Weights of a small mixture-of-experts language model, trained from scratch on English Wikipedia.
Size: 16 layers, vocabulary 36141, 84.9M parameters.
Experts: 80 experts in each of 16 layers, 32 SwiGLU neurons an expert, 8 picks a token, a sigmoid router.
Training: a variant of Muon for the experts, 9510 steps.
Below are experts of layer 11 (counted from 0) of a mixture-of-experts language model. Rows are named down (a neuron's output weights, with its number) and show model dimensions 96-191. Each number is 128 + 24 x the weight over its row's rms, rounded and kept within 0 to 255. Numbers have three digits each.
Before each expert's rows: a language model's description of what the expert responds to. This comes from a sample of Wikipedia text that the model never trained on.

# expert 41
What it handles: Digits and initial letters. Single digits within numbers and capital initial letters starting names or words, such as B in Bieber, F in Fiães, C, H.
down0:123140152109134138132145164118143089141104117109096139104126101125173103094094128107187139088125110132124112125085077106123102169135098138159131121117081115111142176126122133139136178136138176107109128136147134158074143163120143108109130128109115117126150134123083191128157123086182132097
down1:125156164114145107120107089137110067153128105046125139145126137167137084093125153143106117126098145127139160121122128131138134125135100155120102120116073096152158147099114130163117134125120113124159111101121083117120148106126148134117140139107141107110121116074150194126167087136127149125
down2:135113107083117142168114133087146143116137175152120149171170151112118116132112142082127123148135158142152131109116135116133145099087104108127063088150146135141140109151107147091145120146131141098100109111166163113127104084137166136111107140109141077168136125108112104134090136163165109143
down3:142133128127114114181088113130118130087112136116099115110158114127123092135141126138173139128138143115125103126161119156103158140122094190141124165110143131081112157118124078116116125129131114105084131108137130113148133114115120151127163154122115158158104135145131126160162116131110091129
down4:143111131130140133135110099130090112134124116128101106096134117128091082133084113136119130114144103092159109127108149135150134090104119097142147123129169078122134090152125104142159148065104144167117125132109110109123114112141123069163115161119095112081140132077083111144155184110112124120
down5:121127117173126095164099119137097097173133147151150133123153143146130152128134038101139118120131138111108120146141138121141141106177144138093095103162125136130145150193126092131110110127187106100150131139138161124112085139130168119156124135137135130124117163128138131182146101162142126132
down6:145075126098110088123123147114098182140130121140108115199134154144136111140122108111124109099112094112121113147114130148095132142099083120183127122114141150168164147125116115149126145129118101119120160138100122129091088099115122124126098145124077127085134095161121098161189130116099117084
down7:104122169155136134077085120131116162149134149114177121118102125123115151089086099069116115148121135094131118161114129140153133139136125100112133144088129136116159086142162121137148078069105106118132107125136171141136109137117104108112135118103123193155140111134122160103111134135141130176
down8:101113136140190118135169080151122168118119107135143133161083047111130097101102102126134152064130141095165138132095095158130123110119117112142132136122137156188143151125105140125140121178147140109129178166134146127134106128140163136079142143152128127120100071149097128119127134119172147137
down9:134144083146104183126109141147095089148144127169111123133105074118120106133135093132114120114107160152102147103158093140103094120104112134121126134122119110162154135105105093074122136122148122054172094119139135134148122086139107095108130126153135114096124124119092141107152139114136097116

# expert 53
What it handles: Mid-word syllable pieces. Word-internal fragments and prefixes of long or rare words, such as ie in chieftain, ante in portmanteau, non, co, re, pro.
down0:108104175134145080125122094135099140135132141130149160092159107080167118153123155099143123157129118127116128119147127116146143144152071109148140113117100106138163105115126138127136138151122144141162062146116125162137106130099129131111128100107157164132124119136123176124163101144149121137
down1:106126166124128140136102172127096101134120126138119126122160108163092141105125081138142133124170142147138141147145117127094134138128114116138125117162096134113092114188127161098115061152096173117147127154096107133124131155130191109140155088117154101135108148150095155140096142132134141112
down2:130132112150101117103125086104147115146114106134122123165122121116132107128126151136115109114067173123125124148134120130142129113127142126114129144138159114099133125158100132106163168123134140118156083102148123142139159123104123118136125132111107106112107178149123123129103103152159147098
down3:114153098131156130137105112117126135144118126124115092133127089123135137136127157123106155090148138153097104086138175113136122147117176155132100136124127110140137157142139118132126128146132162121167129138153157128135117090114101109156138120137120118114138087124104128115150123067128159132
down4:124164151169109104099149125123077129147167138141120116113147142131144136130126090125148137151131151115136130122142122176146093121142118123105087134140182132130187127123133091127145125136137170119151090103145146100120134125142142109097118088132128143137140134105137150114084094162139133155
down5:113120092138151127117114142161097137158155105183179131165061160143102049121087144128099122097100133123124094101117123115144125124090111109097143165092099110167108117123141148103162132086124118107112136128135114115100081091107160093140141127126114156104131115142105112154157113121124100142
down6:148128110137116127126124152183144115103137131082146168122144137095095126100159134133138143132175109173122154134128115126125143117125080125096110140154124154101148123174117084162162123120123164202125149108145155134132128108139146093125097130091135076128115163127100152110114130131167156116
down7:139094149129151150114110103126145135122106152134087100151097133118124059117100129099128141145106112135115086130143167144116123132146104133107157111127157146184098180110113100145134134093133120128113142132144106174126128130130110183096150142145160166143144134148106118126118101191089128091
down8:099142146145128149115125142159119171134100131094151140114097097108150127148098097061131098130128150164137093105172141138114102177155125131109167119172125143135109091146158123125093141152093116139092167109119145127102131138110119129142154119156127108142203120076117124092120171133110128118
down9:105125133152152107130102171115112106139114137139172113116164132131151191135125119101157132094147136165111061123127178145138113170142152112133142121161167142151164113113142148116125164110135138110128130109155108160098114134149115121142121135117181055055165138190110117138190127130097121159

# expert 35
What it handles: First names and titles. Common given names like John, James, Michael, and word pieces inside proper titles of works, episodes, labels and operations.
down0:112083107127114143123121099136128099162114094125153140130114130102169126114124139143125119122151107144127087165099127110093145140151125145133113134182147115087138080147147157121113125163139158106125117150142140071092136098159142121155209185124139104106119133194135082136171082128130133130
down1:102106158103125117095135131138150159144117124148155110105169142127138172099156136134120116121124143143155107103134088111141094088117119134113161102114144126133115110124162149091101116102146109109122109126122109129119104153103112138142153168127151106103080161137108061128162114134076126157
down2:058133155118144134147118106165133106134134113083103129096165133101137103110131140124124121114118126107109165160113095166107115150167136170179156136130085117091111124129153161117097141120095137098126094111148111134101122141099133112138163084127146092118168124103131133153151127124139119137
down3:131126113145173136159140125149142115085132095097145122113112129133101093154164095136132126106110129098156117125153123100122142116109128084104146161089120091133164166134090119147145131171111106158126146099133146150166149085135077154153142136110110177107165129114172121088120117113134153132
down4:083131141122125137098126122155094169141150153135179076171171126132141086144111104115171124142146117084107158120159148111149095160154122163133152174131161123103109141135135141104095081104111161151148130116097130101141134102167152138132154172132143151086091111139146120158144154132112170126
down5:187158128125111110095127097134148110130119111137137144140139104158190140149163117108108112108112161100104172091160107130121157114130118124095079096129163136087107110188169148112114119146157113141133176133140141099115161128108118152155140158108120128122101130104133097134137138141158147137
down6:201122127095127161089147131101178120097119101105129141137121161098128121113125152123136124133150185112097137096121084080149100109120137103125135116133136171170105136097100108103169084140135131131144151093138119126128136127110115118134051115141144129126096135055107110126087126157137175113
down7:118103140112155113108119142134141121106079121102128132129152134108112170150151043086119142110118116156162090099127195105122108108128099126148125160134107126102139160141131170141132140126155134135131124148140147101087135142124165142120105161141123131152180145073125149161104097095079175125
down8:098123112145158103122142122136106132155136099158144098153129138122113129118115135105130144120139109126158069130171177132150170113120100133147128101120152077108135105136134117108130103130115126119122149147143133122096117150110130107123195101105125118124143111115148148095117117122149115138
down9:101101135140135104088160109167112153123096113118144110085129126143123159111174099125131134125130128152115111133142157118135076130119115116112110126083141172128115075111138149147167153097116122138126110126117131133134114118134106139101064134157108112171098158069143150149177114097131161127

# expert 12
What it handles: Personal first names. Given names starting a person's name in credits, rosters and biographies, such as John, George, Michael, Jean, often after a pipe or colon.
down0:121124087143132130129121119178141149158108179147128124154131164131158096129118150132121137113113105154130111130121120113118144129140159162122136132158121107151096123154084091088147139129113105108157137125125136135129148119132143131145088073109110119151126160075119109102104157092121133138
down1:140156103105124181161129137148145112120166130164126100135102125135157130095116117142066112119153101130148214136136117147129115110134148069136125150106152142125134097106105089122130119140172084112120133129087142120124161172083135120127069082105187138133158136103168119127114128109142105115
down2:139145109108143113162154131110152147095119093110161142122188147125138173138118132132145095155125116129163114138136114099140140182125136122119142090158087134107109176133130106157102150112111194122140103106116157104165159123174133148115113150114152118121140114108155062107177112120138074108
down3:092149163104158130104134101123133122135135112163137131083112134094101133078131128147128107068089154144139124114122100142127134131144074092117138133117126147165168091103134145166139119167105132168098120138129144153103165115127116136113136124137135111130144120136085172141149164160179117117
down4:164105097129160150117099166122142149147100132119092155141155138100104132120166135129108153120144128096168145128123130129105135153104106159152097164102145100142118106111142073146147146157118120105118161153174122084119139125077131115131203116125107105123162160139108098130088139125111163142
down5:144127136128131159107150146128170098144115101120130089099131094136157072132133126120173113155167109112108184126145085117100138130113152157121118152118161120122110093147127161117106172151139096141140170112132158116127095082134127168130131142108162116133153131140127107111096121136124169123
down6:093107168153147154169103123105136143108123143111114114145129140100122121136167152149122147120102096160114212107095094128083084147122137117107128099115080099186087133094134151132107140130134149083138114139118138168130139130104114127103095142084108144139165094131137069090093137113157126153
down7:110108106136084161132096134099130135162074077124162119141119154155126146092112126129098122100120152147136139140155133183108125161114165112093153153131082122091097142124165127129149119128135137073119112143131089109099112129104112127119166145140109152115117141127151119074124119171106098162
down8:128134082134073157135155148101138119155141138158106107123100076128158121171148130138084124087126136115124098127149130103114172130162162113099160097129099123137173140139106131083110162120124181123135111150136121122162137112149113150127138135170138158140123140096122130108109129113114147087
down9:099124145128157119161129117130161162123125128115117127084131183162122140097127133134125147173117064168098154168100121127135103123119125118145142163147122104109152115126165083137131185093127147127147119139157129110153102100146075131166110143110142127116150116131133128089120161112131141119

# expert 14
What it handles: Digits and as-phrases. Digits 2 and 3 inside years, coordinates and table numbers, plus words like as, such, known, used after was.
down0:127157132133124126147110149120127165137090054078109137092118076106165117129139143174148165089134101131151184153101120116101176138133118141136116123117128069135140099158163148089149145108120130158200115131178136103103133115110150123120096125141134140135149135156123138134166125121114131107
down1:179094149124110101101128112150113132135132114148099128105123124138104107117151133125129121110159119136142126165108118121121152144153132154094136104149096162123141120129113095126133145116145133121132096111117126122115081129157135125151107153109125143138166105116112166160093115100099131109
down2:096132142101112142105129128135122127125108117131121111164142114131113097109126120103128115126117098135114145091135177096133087135113149116120136119122095121166090081159146134133125130101117137165150132129144120136133099110158098145174102153142135081172118147154166115122109147135140170100
down3:146148102183179088157136144129166140140138115160150169122132105133112096165131136130133103075084093143135125091123116138152126105142138110134120136117131155138183147105172118133076142130114135128151094108147140129111141105097118121087083081109126186070101096083109182125161097139106150118
down4:105179111135147141108113089160111153129109158132114162115144159117125085108104128105103105119090151094114107096093106103109100157128120150146085138129148149137109106140141107136144179144125163094128108122082148110079086135098108122092101116116153155133120109119132122131138106047129123122
down5:152097148162129091161143151143105108132148099099108108101132154118146126117111121135105104070135124111168124155133138134107146133132133054154107133104124113085130122118124095132126113086172121125122096104119152120114146141129137092147127096163113062145132152136097157147105126112154119113
down6:117173079162167145142126126098131136134119089122131122134092146088130138082131139119161093175120086144126112144101131122115119151114141102088160110169124085127121132138084115159148166176090143118152109094124127134135142131097139133099148154103103158158110087094138171180080140147136121115
down7:090130112104137132127127122137106117138131083117106094095172078106130185111155127129131114152128135138131130155131107140152144140112140131159106119134141117081101122148128164134128156087126129164154155156185143144113087113110153128130134126168129134104152135140115141126123178152162103143
down8:093164163177174160133121136159152136115086131163136138130134146124099096141159127118142139086085149100145116121145119106100146151116123140149126132149096129138170102094140138115106147128105168116137104108164100127110123143086113143128114103130141088102124081098124127120101119142124155103
down9:150141126123150128129099142129105141153161113121145114132112159089159187160097108139146143089148123144148139107110125135141137096087114144080153135106119126065141118097137112097108110128149114117106140112111117100115120110109142125100106145133148133141160132154169145099137140211188136132

# expert 13
What it handles: Punctuation after labels. Colons after list labels (Chemical formula:, Music by:), commas, pipes, hyphens and closing-quote or bracket punctuation in lists and tables.
down0:103109143118122103112140139088120160166086131111108111126131121134137141160108152147082109167111126173085128096116148102113127138159118132160111145153158130083152144147166127163142134129126128121102129162137097129121127161170133120151236133115122140124115137166105121151163149130109138140
down1:133154157181110115151124121143117148122108098129105126122104125148125122086107126109144133130126136120155194141123146111128093154145078100122136126124093159136139109113106102124107110163128077139121135084164156140105149107152126125177145164126099081148150100140122151056146101139189124117
down2:121134134157097173136132149113140118135128118135090106111117141120086101132131124127161131120126138096131142068173131095102092130181144143155129129130141129085073113156110089122133143154107124133137132133135123107099130146135102120113121113137112147102077129121104187135108121108161125093
down3:115137126114138110092163161134119108127150152123162133134134149102147130120166081137144114112126094136113035101144175153157106119090145154120142096136126126135149140119127139139116098054137106136146155141136111149133122123130102137135093152159103135122075137120153112134112162124145133114
down4:143148155145080136123113109150132117169174153121121164171121143105141114084068130150145113099091124107136113168133147107110127141092104173103139160139154139143125165094091107139160114133103118149120107175135109121093149116120185125082167141098104117158145128127166120119101149098135102131
down5:116112156148138181116113144132130138130096123142135156105130140107092172141177155120127156138113156119104176137144147120149142135138150143126165082151174118129092126098152125152132113148124098099127142112121173115097153137167138047154149127142166108113164117153115101125142151139158110162
down6:173160141130126144123106141157156125098142132140095127082089068154144112097126172110145152138173133100146118170103132143145109139151133125072147099143137099163117172120105113109116144081108128111158170120190150098124148123109137097163178148127174141108171111153115150099128127157114103144
down7:105091102153136132105089125090141137142135111130181114122140094113131141144158144100097117107155099164118141100124132170110151160128115136107125127093155160099092177137155169116146146130087153102149141116172115150111128136129123099130151100095124147144083157114155125121085125144133121149
down8:117110128120133095132157122128128169121148092163128094148176127140148077125096099122150186110136148099169114109128129123166118118098132101093120078112144104150083104136092136145150174135135137152125135135150127108139167146124121133122179123128124145209137153125117143147139110136155103153
down9:140141114132098158133097123121128121119164134121116142141137104106081154120155087081122161175092124163144110135126143145116097141171135128100127145127129129115139162107100155147191148103147108132143091130144121126097124075129152109120117130088101080087172146149151140113128086105163130106